config = dict(
    d_expert=64,
    router_score='softmax',
    balance_bias=False,
    lr_router=0.00108,
    num_attention_heads=6,
    num_key_value_heads=1,
    train_tokens=491600000,
)
Below are experts of layer 5 (counted from 0) of a mixture-of-experts language model. Rows are named router (the router's row for the expert), gate (a neuron's input weights, with its number), up (a neuron's input weights, with its number) and show model dimensions 0-191. Each number is 128 + 32 x the weight over its row's rms, rounded and kept within 0 to 255.
Before each expert's rows: "comes after" lists some tokens at least twice as common just before its tokens as in all text. This comes from a sample of Wikipedia text that the model never trained on. Tokens count by the router's weight.

# expert 9
comes after: " |", "3", ")", "5", "4", "6"
router [145 146 190 174 122 162  94 174 165 158 163  95 108 148 136 121 119 125 198  80 151 141 146 152 142 121 106 100 150 111  81  61 106 134 167 127 110 117 146  73 179  87 150 124 153 114 122 105 154 201 157 148 151 101 155 133  85 138 123 135  96 147  75  96 137 108 156 171  87  46 171 112  87 128 103 144 151 151  81 117  88 145 137  83 116 139 161 190 103 110 165 125 125  74 151 183 165 119  81 177 186 150 151 135 188 114 102 151 107 106 137 150 152 127 143 107 100 144 164 116 136  82 163 150 149 168 182 108 105  88  86  96 154 102  99 167  70 105 100 168 132 179 159 148 168 145 201 157 126 144 149 140 118 154 131 121 110 137 146 180 130 156 105 153  98  76 133 181 102 153  69  97 152 123 123 154  68 155 101  89  98  93 145 177  82  83 112 154 127  83 123 115]
gate15 [184 184 173 144 156 139  90 112  90 120 177  35  88 127 118 100 142 109 137 116 188 132 174 109 128 108 109  94  76 104  86 213 139 114 149  97  34 122 158 123  65 148 104 171  89  62  98 172 144 184 140 105 135 140 122 147 113  71 123  69 120 113 150 144 125 162  88 171 104  95 128 135 109  86 135  97 103 134 158  77 149 106 157 130  89 124  75 124 110 101  93 160 104  98 142  92 100 203  73 112 133  67 130 143 154 117 160 153 209 107 126 114 122 150  92 131 135 113 136 125 128 120 131 165 177 171 156 123 120 125 140 110 167 138 141 173 157 105  78 168 156 126 118 132  92 105 176 162 145 132 107 144 166  78 149 144 156 108 117 101 113  98 149 141 111 192 101 122 129 100 102  31 140 139 148 109 117 117 133 154 158 104 123 154 159 146 151  84 131 140 165 148]
up15 [138 182 154 129 115 151 111 114  70 185 118 112 102 130 159 130 130 131 128 128 106 160 114 200 117 161 189  65 154 119 101 123  80 118 141  59 147 167 106  78  78 138 100 174 118 158 118  72 115  82 135 161 221 129  87 153 111  96  99  99 172 121 151 101 114 118 118  98  94 146 159 166 136 110 153 155  92 143 139 168 179  26 142 141 164 141 111 128 139  77  94 131 152 153 156 116 128 123 174 137  85 106 126  63 141  58 123 161 125 147 160 181 100 113 120 135  88 124 173 149 106 135 160 137 176 152 133 131 177 161 172 143 149 152 166 131 100 140 126 117 110  99  79  87 158 132 112 104  74 110 135 101 124 137 130 113  65  84  71 124 124 200 111  89 109 144 140  92 128 147 203 158 166 150 164 106 121  79 160  67 124 129 143 104 102  71 138 141 122  97 136 111]
gate16 [167 184  77 123 170 155 149 122 150 171  78 130 186 110  98 137  94 131  94 140 121 123  78 140 182 125 114 109  64 152  77 163 139 137 111 145 126 132 116  72 104 178 132 169 190 140 178  94 150 116 149 133 154 128  97 136 112 160 103 114 115 106 128 152 119 190 167 122 177 105 140 122 135 148 122 119  54 149 101 127  92 142 112 109 158 160 101 145 114 130 124 144  62 140  67 110 127 109 123 163 120 115  96 187 133 110 144  82  80 203 134 144 163 151 147 111 148 193 125  69 113  71 100 121 174 131 162 159  98 121 168 125 138 115 107 152 116 163 116  96 172 180 109 103  97  51 133 176 178 113 158 172 143 191 150 136 165 107  94 116 131 143 101  87  67 119 170  92 162 128 103 102 148 105 122 109  85 152 155 102 142  94 173 160 150  89 151 133 155  45 116 191]
up16 [ 94  76 138 177 112 147  74 133 173 102  91 126  51 110 168 128 121 183 183  70 157  79  98 104 157 109  95 151 144 142 125 118 158  76  80 131 149  48 162 152 115 108 106 120 110  88 157 119 135 126 113 126 114  90 166 127 150 104 165 189 114 172 111 118 136  98 186 110  97 101  76  91 130 100 163 140  94 104 148 130 106 119 128 123 105 118 154 106 114 133  82 184 174 171 119 121 115 152 159 174 121 124 168  83 128 131 122  35 100 161 121 125 109 192 154 154 141 126 168 127 120 156 117 140 150 113 152  78 137  94 122 168 136  92 126 188 108  57 124 122  93 108 144 136 103 113 105 146  83  99 101 117 130  80 132 135 154 149 109 140 166 105 142 124 151 173 178 201 113  53  96 122 161 115 193 166 108  95 164 149 176 166 131  78 120  51 153 139 136 149 158 151]
gate17 [173 112 111 176 139 148 121 123  95 157 140 111 102  81  53 132 171 151 154  76 151 167 108 139  89 106  64 162 140 170  87  80 103 111 136 157 150 115 144 163 158 109 137 216 109 148 114 109 127 151 116 196  73 119  93 154 141 107 142 133  89 120 109 133 128 141 143  85 115 142 113 210  74  65  62 192 120 144 103 119  85  99  79  61 110  64 139  90 105 119  89 105 151 165 112  75 146 142  83  74 122 122  81 102 141  92 165 126 150 118 102 101  91 117 123  97 124 120 192 123 141 118 192  87 175 130 109 115 127 133 125  98 150 130 120 130 154 160 126 147 136 116 144  97 150 123 138 127 154  66 149 135  76 160 113 172 135 127 110 134 118 183 149 131 128 149 130 196 134 159 115  43 170 139 107 153 118 123 198 130 106  57 132 112 128 138 134 111 106  82 144  74]
up17 [132 128 170 124  99 177 157  89  70 164 122 128 144 159 176 154  93 116 168  83 136 114 140 135 108 139  91 132 119 162 152 133 121 186 107 107 128 149 109  92 156 112 119  94 194 188 106 178 123  99 170 158  89  92  72 101 112 139 129  70 143 109 166 160  96 142  92 166  92  58 203 128 164  78 115 156  64 178 119 131 144 129 146 160 100 129 159 169  88 131 139 150 104  72 137 185 114 152 148 114  89 170 110 120  97 104 170 107 154  99 108 147 222  99  98 121  95 127 147 155 166 145 168 132 109 113 138 117  88 110 109 118 114 159 122 107 101 137 116 161 102 111 135  99 129 132  97 150 131 144  83 200 189  97 118 113 100 136 120 112  84  73  99  90 154 161 110  83 129 154 165 169 157  80 136 207  86 149 129 119 197 122 173 174 147  91 113 120  87 115  80 133]
gate18 [113  97 157 139 164 124 182 145 147 166 129 166 130 106 115 143 117 142 135  92 187 166 130 113  80  91 140 112 126 118 100  73 123 169 215 107 115 151 130 139 134 153 135 127 116 160 131 102 135 133  76 120 156 105  81  74 110  75 132 122  84 141  41  88 128 108 127 115 148 149 167 111 100  89 106 126 143 119 173 113 156 131 139 128 119 111 114 201 109 148 115 161 149 169 143  95 162 112 129 120 129 118 108 136 105 136 124  75 126 110  63  43 135 188 192 157 137 148  95 122 105 127  61 132 117 135 110 117 125 129 155 149 116  91 134 171 184 129  99 117  72 184 103 139 152 109 179 134  93 149 107  73 135 162 111 158  76  87  45 167 175 183  64 144  78 131 127 166 139 164  82 113 120 121 169  50 151 191  72 133 121 119 137 117  83  75 122 111 168 125 112 149]
up18 [ 88  98 134 134  96 131  84 117 122  63 101  93 134 126 125 150 164  53 108 129 122 111 160 162 107  90  81 125 131 107 180 117 189 141 139 136 110  46 106 130 183 194 144 172 103  91 162 163 144 169 109  92 153 121 157  58  75 208 136 189 115  89 155 145 159 159 128 170 205 143 152 118 147 163 119 111 121  83 130 153 155 108 152 118  66 127 146  60 128  78 153 137  99 144 137 192 119 119 128 170 157 148 100 112 101 165 177 135 151 156 160 127 163 130 116 149 102 138 141 107 133 148 149 112 118 124  93 114  74 140 160 128 145 112 128 151 144 130 149 102 163  89 162 110 125 165 197  97 132 118 100 132 180 142 105 122 145 122  94 130 141 113 111 121 167 115 183 162 114 182 130 106  59  28 110 166 150 126  92 101 165 121 145 131 125 131  67 177 117 185 109 135]
gate19 [106 129 103 150 110  96 123 137 101 120 158  92 137 128 109  78  98 140 183 114  95  90  95 139 111 126 118  59 173 182 100  78 146 164 154 139 162 114 158 139 168 122 102 149 126 127  96 121 201 137 157 130 174 175 157  49 115 125 133 148 133 133 132 167 145 180 134 156 147  82 132 153 123 127  98 136 166 177 109 136 152 122 190 129 106 117 221 100 161 123 175 114 140 149 131 155 212 209 134 178 182 107 109 118  86 189 150 151 119 107 110 120 123 118 114 190 127 120 151 119 123 175 109 134 125 112 126 177 136 128  91 108  69 119  87 160 179 161 119 168 143 122 195 103 211  88 146 144 134 130 153 194  93 126 170  91 154 120  96 155  83 168 108 188  93 137 138 128 127 149 105 172  92 116 107 145 164 129 134 144 180 155 110 100 123 143 118  87  91  70 124 171]
up19 [136  95 175 143  84 144 157 123  95 129 140 177  91 115 112 142 134 111 106 161 152 100 137 148 162  59 117 159 127 123 113 115 107 205 117 158 118 144 121 148  89 144 136 111 146 116 158 204 104 176 130  92 102  73 201 120 161 121 115 152 171 165 153  51 111 125 143  99  96  78 114 117  51 139 118 139 113 103 167 172 147 152 149 115 125 113 115 124 180  78 134 174  95 156  70 132 116 110 124 180  89 132 133 163 164 156 109 124 106  85 115 120  76 142 124 102 172  97 165 154 108 155 111 151 126 139 139 171 119 148 162 158 111 154 128  82 130  87 102 169  70 177 153  90 171 142 130 140 108  54  81  59 140  11 113  63  73 132 109 106 131 148 169  96 135 120 105 138 140 148  85 152 137 139  73 169 132 138 142 166 169 137 161 132 119  84 143 111 131 176 107 108]

# expert 8
comes after: "\n", ".", " |", ")", "==", " ="
router [139 134 154 105  88 123 107 156 121 160 180  93 141 150 176 131 131 109 148 149 201 173  95 146 151 115 126 119 109 118  86 127 112 128 211  75 135 175 211 114 127  97 141 132 111  60 147 136 171 182 112 171 155 129 141 169 100 176 125 186 129 118  94 133 168  94 141 141  93  76 142 116  94 100 102 123 141 153 127 110 149 150 120  99 133 118 131 156 109 106 148 101  68 138  99 128 191  94  86 145 156 153 193 103 182 140  63 107 125 112 178 140 164 157 127 117 127 152  77  82 127 120 170 106 145 198 197 134 124  88 122 173 118 115 113 154 144 125 159 185  99 131 164 112 200 146 193 148 114 141 103  97 126 144  66  90 112 128 142 169 105 135 163 156  99  78  67 138 156 157  55  93 131 106 145 129 122 182  96 114  93  97 158 132 170 121  91 138 111  78 150 115]
gate15 [187 151 160 160  89 123 146  87 119 115 101 108 114  76 151 113  61 131 119 154  89 125 159 185 147 125 154 205 142 193  82  75 136  98 204 110  82 103 156 128  92 153 128 104 132 110  70 118 124 146 127 139 136  97  95 149 180 108 122 148  95 165 116 197 184 148 129 171 104 191 143 161 150 122 159  84 136 134 157 134  75 146 149  60  69 145 100 124 115 171  85 149 168  94 144 106 110 123 126  98 218 143  81 142 122 133 137  60 141 121 108  66 160 140 135 151 162 120 119  95 136 135 129 128 105 162 115 124 120 128 168 119  91 119 106 132 133 103 170 130 116 153 182  83 124 165 146 100 143 109 115 135 138 149  99 157 116  91 158 181 109 215 180 104 110 163  71 108 141 166 145 159 125  96  89  86 111  94 111  97 135 151 163 100 129 167 144  94 162 194 144 141]
up15 [100 142 127  55  95 136 150 154 111 108 143 192 146 120  45 109 132 113 104 110 115 100 107 161 112  66 166 181 128 152 155 125 124 156 177 171 106 151 153 135 131 153  87 107 168 124 164 181 156 120 149 128 109  66 100 149 115 151 140 118 129  62 172  76 119 115 109 126 118 145 133 121 109  78 120  73 113 154  75  82 129 135  79 120  96 160 103  65 167 142 102  86 106 151 131 127 190 105 196 184 120  91  84 116 102 128  84 110 157 155 214  93 132 101 138 109 167 124 127 151 148 162  69  99 107  74 108  79 159 132 138 166 122  64  99 211 144 109 172 125 136 108 145 150 168 139 169 140 121 108 112 177  90 109 176 172 168 107 116 164 147  85  90 102  92 108 134 110 118 108 134 125 115  67 189 178 137 115  95 122 155 131 165 133 127 123  74 115 161 125 134 127]
gate16 [159  94 125 117 159 156 140 118 201 188 101 148 103 108  92 146 136  85 149  86 102 125 118 137  90  94 105  92 140 150  90 115 124 148  86 124 112  54 123 161 110 114 119 121 145 150 211 163 103 120 102  89 180 146 155 135 116 135 159 131 194 128 138 185 173 106 133 127  93 133 155 135 114 117 120 167 155  60  73  84 110  36 100 171 143 175  90 120  83 189 173 118 144 137 115  97 138 164 117 101 157 113 115 147 142 105 161 105 174 122 114  84 134 130  93 144  99 138 105 109 108 140 134 205 179 123 115 117  84 148 168 181 150 102 115 187 121 172  90 163 171 123  78 188  69 100 145 110  93 141  89 120 105 101 130 113 117 173 133 204 115 160 163  59  82 167 126  88 150 161 117 115 105  70  85 117 138 102 124 134 167 147 143 127 164  98 112 122 123 111  93 113]
up16 [131 131 144 151  91 135 112 106 135 114 135 145  90  97 143 136 132 118  74 122 175 157 183 188 131 135 159  81 126 128 128 137  77 148 113 103 138 121 174 120 130 176 174 100  89 143  72 139 104 104 135  45 141 110 143 196 189 132  95 107 144 131 150 117 132 164 153 150  56 126 144 202 172 134 122  52 134 201 151 189  85 164 219 136 118 166 105  83 136 108  71 119 144 180  91 149 138 104 127 124 113 112  83 121 170 132 109 107  94  57 134 139 115  84 158 114 129 152 113 167 145 107 118  89 145 124 166  89 110 183 151  88 103  66 173 155 114 121 150 128 120  84 123 124  85 134 151  87 103 143  90 139 120 158  68  99 109 117 116 140 187 130 149 123 133 118 106 133  66 126 108 126 130  95 156  87 133 126 202  87 135 154  97 177 107 147 193 115 130 142  84  95]
gate17 [151 115 172 161 162 114 118 115 116 130 118 136  87 125 131 143  87  80  44  78 158  95  56 115 105 144 126  53 118 127 166 114 117 122 135  62 111 119 177 142  68  85  36 101 177 121 145 128 218 106  81  81 167 102 153 145 184 173 129 101  85  99 167 155  87 111 132 145 118 124 128 116  79  93  96 120 165  99  80  99 153 116 191 106 110 120 123 185 177  94  92 150 160 158 122  97 148 154 165 105 120 158 138 141 157 123  95 131 107 128 163 177 132 162 156 178 138 126 138 132 112 161 104 110 134 101 170 140 160 161 122  68  93  99 133 199 137 167 155 132  76 113 134 107 107 116 106  65 112 128 131 125 145  99 103 111 115  99 120 165 147  89 145 118 110 153 102 125 194 120 151 205 112  79 135 112 104 118  87 126 142  81  96  94 136 121 152 103 141 149 187 119]
up17 [149 135 111 187 144 132 103  91 118  69 151 139 138 104 143 117 140 123  94 131  98 108 102  99 156 165  94 127 112  95 157 100 159 174 165 142 121 143 179 101 140  49 136 129 106 157 140 124 112  93  78 161 158 149  90 105 125 147  76 203 140 133 127 174 105 107 130  35 116 140  88 123 157 153 133 150 122 167 143 143  57 172 171  74  82 156 164 146 126 121 179 186  95 114 130 156 150  65  91  94 154  65 159 111 107 118 148 157 101 166 112  67 160  75 109  72 175 115 148 125 123 171 104  47  96 121 116  85 170 120 126  97  98  95 111 132  99 180  81 154 104 144 202 153 109 102 101  95  83 117 122  80 134 138 110 127  86 170 110 127 100 158 167 137 133 138  89 113 140  88 139 128 139  87 182 112 115 187 160 139  93 147 165 130 101 144 156 162 114 125 174  95]
gate18 [161 172  91  99 121 100  92 113 145 120 167  89 122 128 139 124 129 136 189  86 155 165 101 126 146 162  99 106 170 112 141 144 139 121  46 118 161 165 131 126 106 156 140 151 170 108 146 107 118 161 176 108 158 136 134 138 141 129 184 129 119  78 135 107 148  99 173 191 143 127  70  68 165 163 173 149 110 140 185 132 136 145  93 142  64 137  94 126 174 120  82 149 139 145 122 124 164 178 119  72 170  73  98 129 186 132  89 187  93 213 157 124 136  82  81 127  96 165 116 190 131 144  81 135 104 152 138 174  25 152 150 105 196 141  80 168 116  84 146 125 159 103 117 174 139 140 170 131 104 157 129 102 160  87 137 107 107 117 170 162 158  86 149  82 161 125 138 149 126 119 117 125 127 138 138  75 152 122 115 171 165 132 129 139 123 145 142  66 178 172 158 170]
up18 [ 88  81 108  79 143 133 158 155 109 130  89 143 119  87 111 142  63 196  86 121 104 177 177 106 118 111 104 157 108  75  87  96 105 161 171 103 119  87 129 124 114 167 139 166 147 118 178 132  78 140 192  23  90  96 138 121  83 129 156 100 105 146  86 129 146 125 103 150 160 141 103 155 170 124 145  98 155 147  94 146 128 124 162 146 106 192 124 153 103 149  88  95 139 121  88 171  92  84 132 159  99  31  47 166 146 174 134 116 138  90  90 111 138 104 137 168 128 105 147 146 153 146 153 165 129 187 166 142 128 102  86 164 145 145  97 130 163 135 126  78 143 117 174  94 181 115 198  84  67 160 153 162 131 113 145 157 178 109 144  94 134 105  95 139 142  85 149 191 157 160 145 107  98 135 108 124  99 127 177 149 165 185 144 122 137 131 133 107 130  93 124 120]
gate19 [ 90 151 167 167 147 111 170 172  93 100 165 180 128 150 145  72 183 157 180  87 169 118 117 147 119 122 108 121 114 144 132 114 134 148 125 127  97  78 165  70  99 114 123 152 167 171  62 109  53 153 142 138 102  96 144 106 166 116 154  88  93  32  69 156  82 122  95 119 101 137 116  96 138 109 134 160 143  80 187 106 123 103 119 115 152 185  92 176  95 159 112 132 189 138 146 101 130 127 139  99 144 119 131 158 103 113 126 104 116  80  83 141 153 150 126  99  78 112 133  87 126  94  96 143 117 114 186 125 108 131 140 161 188  66 109 100 185 140  96  98 119 128  65 155 127 123 156 129 103 110 111 122 163 110 155  92 136  46 154 174 108 142  81 119 116 123  56  78 131 112 102  92 176 168 134 141 139 148  90 123 111  76 121 189 145 148 177  71 171 109 129 126]
up19 [144  36 120 128 138  95 105 127 162 179  80 186 105 134 139 107 125 127 123 141 164 148  72  59 121  88 158 168 104 128 119 114 189 157 102 121 115 131  73 139 122 149 179  72 179 163 133 115  95 126 121 132 166 184 153  98 111 159 159 160 134  80 118 115  95 128  95 143 129 160 114 198 160  85 123 134 144  80 125  85 154 119 171 147  92 158 117 129  73 136 221  98 111 124 100 118 161 154 136 148  97  71 168 123 100 169 116 157 175 138 137 123 117 113  62  97 116  89 167 118 135 117  74  67  79 175 156 137 120 138 145 123 138 114 143 121 130 126 122 153  96 193 129 119 152 160 121  56 131 136 145 156  75 124 155  92 124  70 163 141  84 123 132 100 110 173 143 102 110 126 145 128 129 113 120 149 155 200 111 180 132 147 161 120 134 115 173  88 196 142  43 139]

# expert 3
comes after: " ", "1", "2", "0", "9", "8"
router [162 107 191 132  40 160 119 183 158 195 210 103 116 160 149 111 125 136 180 105 146 145 140 159 125  96  84  99 141 130 134 122  82 191 157 127  78  99 168  96 146  69 152 122 156 154 147 123 127 170 164 140 144 120 102  94 125 148  77 139  94 132  60  90 148 148 173 171 136 118 152 106  74 122 103 148 166 143 111 141  94 175 122 103 114 173 138 150 148  65 163 146  79  87 127 111 170  74 102 176 173 127 161 120 141 130 150 134  80 118 132 174 149 128 116 147 120 140 110 121 138 101 118 160 203 159 143 146 123  72 128 146 133 113 124 155 108 107 144 128 123 135 186 101 158 188 184 170 115 137 113  93 116 154 122 103 104 169 141 173 113  55 168 170  84 104 115 144 107 155 112  44 158  90 147 158 130 180  67 115  74 147 131 141 129  90  94 140 132 139 101 109]
gate14 [159 106  88 135 113 104 105  99 128 110 180 129  78 102 140 142 136 137 177 129 147  89 158 143 175 151 129 121 104 133 165 161  95 131 134 161 128 130  93 145  91 147 201 126 118 126 141 135 159  72 116  89 136 111 125 121 127 128  31 194 187 155 114 165 124 154 195 141 144 121  86 148 117 144 147 155 139 158 126 170  85 115 105 168  93  82 121 201 191 108 126 153 120 108 122 133 157  72 161 159 105  82  93 115 126 125 133 129 127 109 212 154 133 148  97 183 102 101 115 131 135  68 122 151 220 164 104 184 100 146 174 160 136 126  67 126 156 108 167 152 145  92 147  59 167 152 113  95 146 135 127 111  99  78 105 138 189  82 144 159 116 140 192 155 125 133 120 167 106  76 150  76 103  83 116  84 113  94 122 134  64 147  94 126 172 151 174 118 112 111 109 150]
up14 [142 123 119 121 157 116 182 111 139  92 181 105 166 124 164 117 182 120 180 102 111 154 163 145 133 150  80 102 113  28 149  92 105 157 122 124  69 104 110  86 154 110 137 103 184 124 162 141 147 148 157 153 136  67 132 164  96 129 137  65 100 118 166 135  94 127  71 160  79 149 119 176 171  66 131 113 125 100  91 179 121 112 128 155 150 155  80  95 180 133 101 140 128 122 174 139  78 172  83 124 102 127 139 180 119 132 128 142 101 184 148  94 137 130 159 118 152 106 145 161  98 102 142 156 149 189 145 128 123 121  75 189 127 113 123  94  95 135 146 119  72 122 147  62 200 107 159 183 133 158 181 139 111 123 143 144  70 118 133  87 142  73  92 179 129 136 128 103 112 121 138 179 154 133 133 137  84 102 120 146  98  65 172  62 143 149 163  70 137  72 164 147]
gate15 [165  90 115  69 147 109 103 164 164 136 124  75 136 180 170 109 113  88 126 165 130 126 113 152 151 104  96 100 115 173 139 139 123 144 108 111 120 110 128 174  92 111  90 144 151  73 162 134 146 149 102 109 178 118 187 129 168 106 129 138 106 159 155   1  50 165 162 104 169 127 150  77 100  88 138 120 125 142 114 164 117 155 156  86  70  87 113 151 133 122 131 128 156 107 213 116 121  80 129 134  98 120 101 108  52  91 111 135 125 184 114 162 112 167 108 104 131 142 138 125  92 127 132  85 143 158 108 175 103 107 154 151 102 192 132 125 128 140 101 109  88 111 122 118 130 111 129 142 124 146  90 172 128 139 133 214 122  78 154 160 163  73 143 105 128 101 208  90 156  83 150  73 101 106 163 152 136  80 109  92 189 103 166  68 160 111 132 124  99 114 153 160]
up15 [ 97 174 142 180 106  80 141 142  87 132 120 180 109 141 102 120  93 166 162 158 146 120 111 166 143 139 158 151 149  69 124 156 180 107  88 147 127 117 126 206 121 139 160 148 112  76 118 158 108 133 162 154  81  70  95 138 123 116  81 146 145 163 143 112 187 146 231 122  82 194 127 127 164 106 127 142 120 106 134 163 129 125 106  74 118 130 142 131 140 140 181 143 102 139 135 138 131 163 130 138 159 159 124 170  83 130 129 155 182 165 134 158 108 116 164 179 147 157  59 170 108  72 181  92 126 173 160 119 118 164 153 172 134 180 204 129 148  99  78 125 122 128 119  50  73 199 172 139  68 117 110 103 136 155 116 107 136 146 120 181 102 125 116  53  72 143 125 174 127 167 139 144 159 128 134 141 120 158  80 155  89 151 157 141 114 136 152 122 156 104 137 180]
gate16 [145 105 126 101 126  67  90 131 139 132 107 118 140 139 194 172 149 130 108  74  82 115  96 125 127 174 120 162 166 124 198 172 127 117 147 131 146 114  88 110 132 189 153 157 124 166 165  59 168 121 136 140  81 131 125 116 105 115 128 120 109  74 160 131 113  58 209 121 143 106  84 138  76 142 133  98 156 164 151 114 138 116 110 129 126 121 117  97 130 113 139 151 161 117  88 125 162  96 103 124 170 140 120 181 131 101 116 166 123 154 105 203 163 112 133 194 119  78  88 178  56 159 150 130 193 149 154  88 120 150 131 182  84  98 117  69 148  80 113 103  74 152 183 122 152 141 164 140 136 115 104 130 114 199 103 157 114  70 125 103 141  94 111 120  70 142 109 122 195 148 128 156 116 134 140 100 135 148  85 105 115  83 152 123 112  79  90 165 130  32  85 156]
up16 [121 139 106 163 159 117 150 146 110 102  92 121 137 190  74 114  72 106 107 126 118 138  98 140 116  94 127 198 160 153 147 112  96  96 108 149 180 126 127 184  97 136 131 156 156 127 126 121 142 124 101 121 154 173 115 122  77  75 168 126  60 157  87 134 113 103  63 164 111  96 126 119 108 116 134 122 148 109 119 159 122 134  51  99 143 117 157 121 117  96 137  60 147 127 152 108 144 129 152 128 179 112 141 137 109  79  94  81 119 135  89  92 116 143 103 116 118  65 151 196 138 164 159 131 104  96 130 100 129  87 109 105 172 110 174 146 207 122 129 144 160 168  89 131 115  86 160 107 150 146 143 141  83  93 169 127 105  11 205 131 130 131 112 182 108  77 104 196 112 100  70 104 144 155  92 152 147 108 105 149 137 145  71  89 150 201 166 151  91  79 123 166]
gate17 [116 179 160 104 168 170 116 195 149 157 160 140 159 143 160 119 132 146 148 111 138 129 112 178  91 100 130 104  98 212 158 125 110 120 123 161  94 123 127 182  93 116 106 151 210 157 144 129 105 150 150 122  67  71  40 107 135 134 117 127 162 137 179  98 131 160 152  92 124 131 135 143 105 122 109  80 126  74 150 147 172 131 107 106 104 166 116 138 116 135 128 143 162 176 153 114  96 139 143 126 113 101 137 166 119 145 168 168  96 147  96 107 181 119 122 197 133  86 103 112 126 128  99 178 148 121 102 139 175 122 144 123  57 110 121 135  86 130 115 123  90 137 137 128 134 171 175  76  82  53 139 100 141  78 108  95  84 139 163  70 136  74 119 133 107 137 143 172 111 122  89 171 186 185 147  67 147 204  68 120 197 105 126 110 106 163 158 161 125 148  82 170]
up17 [140 163 140  84 179 167 145 123 139 115 201  95 164 179 172  89 169 129 116  69 104 162  80 160 128 154 204  73 111 159 123 113 146 128 147 122 131 193 121 124  99 146 154 142  87  88 134 160 113 120 175 101 127  83 115  65 146 177  95  97 109  94  90  82  26 137  72  85 109 107 120  94 111 135 153  71 105 142  73  63 126 126 147 118 134 140  79 135 164 128 146 101 126 179 190 168 152 133 117  93  99 168 122  96 122  96 108 143 109 152 149  58 118  95 118 122 112  98 128  93 136 169  84 116 123 134 110 108 120 121 170 152 120 151 172 117 112 183 129  76 114 149  85 151 112 113 107 118  84 122 130 163 116 112  93 119 118 134  84 104 104 201 160 107 158 110  91 152 125  67 159  84 130 115 114 165 138 164 124 132 198 109 185 124  98 190 121 109 126 102 106 136]
gate18 [126 100 159 117 103 130 138 169 168 134 124  93 140  69  81 137 155 138 161 191 131 157  55 122 121 115  59 103 139  56 144 170 127 130  43  96 119  97 108 143 133 134 125 149 119 120  51 144 183 136 146 122 128 149  69 100 163 139 143 167  87 211 104 125 113 118  99  80 142 128 113 141 135 130 105 139 100 122 101 173 146  94 122  78 146 134 139 187 152 120 130 137 146 184 172 181 148  93  65 153 113 156  74 128 137 129 127 147  95  87 142 121 128 158 126 148 156  99 120 100 178  89 164 150 195  81 113 173  82  73 116 105 137 124 112  97 123 169 119  87 138 117 131 110 153 113 102  76  82  71 164 128 121  60 139 158  68 141 124 158 133 128 119 165 164 105 159 111 171  77 167 131 138 137 156 176 151 165 147 145 119 100 134 174  86 185  83 138 152  76 133 174]
up18 [ 95 172  83 164  69 121 139 115  90 117 112 115  96 131  81 113 108 108 176 191 131 108 181 121 132 107 153 143 159 178 176 109 108 164 113 151 109 178 226  64 173 163 138 160  86  82 166 151 134 118 175 134 148  70 158  98 184 119 114 188  81 173 150 188 121 122 122 136 139 155  95 123  73 144 156 153  97 163 171 127 101  89  88  89 145 192 133 121 134  94  69 156 132  88 143 136 170 123 167 143  99 122  98 163 161  92 136 109 141 145 151 129 122 165 127  89 171 120 140  74  80 110  80 109 181 126 155 155 202  78  99 148 155 141 126 147 107 114 176 109 133 134 114  79 107 159  77 121 115 135 167 147 147  86 112 127 103  77 151 164 158 137 156 175  81 154 136 145 119 138 122 116  65 113 133 132  88  83 137  66 132 157  95 146 140 122 120 146 154 141 164 149]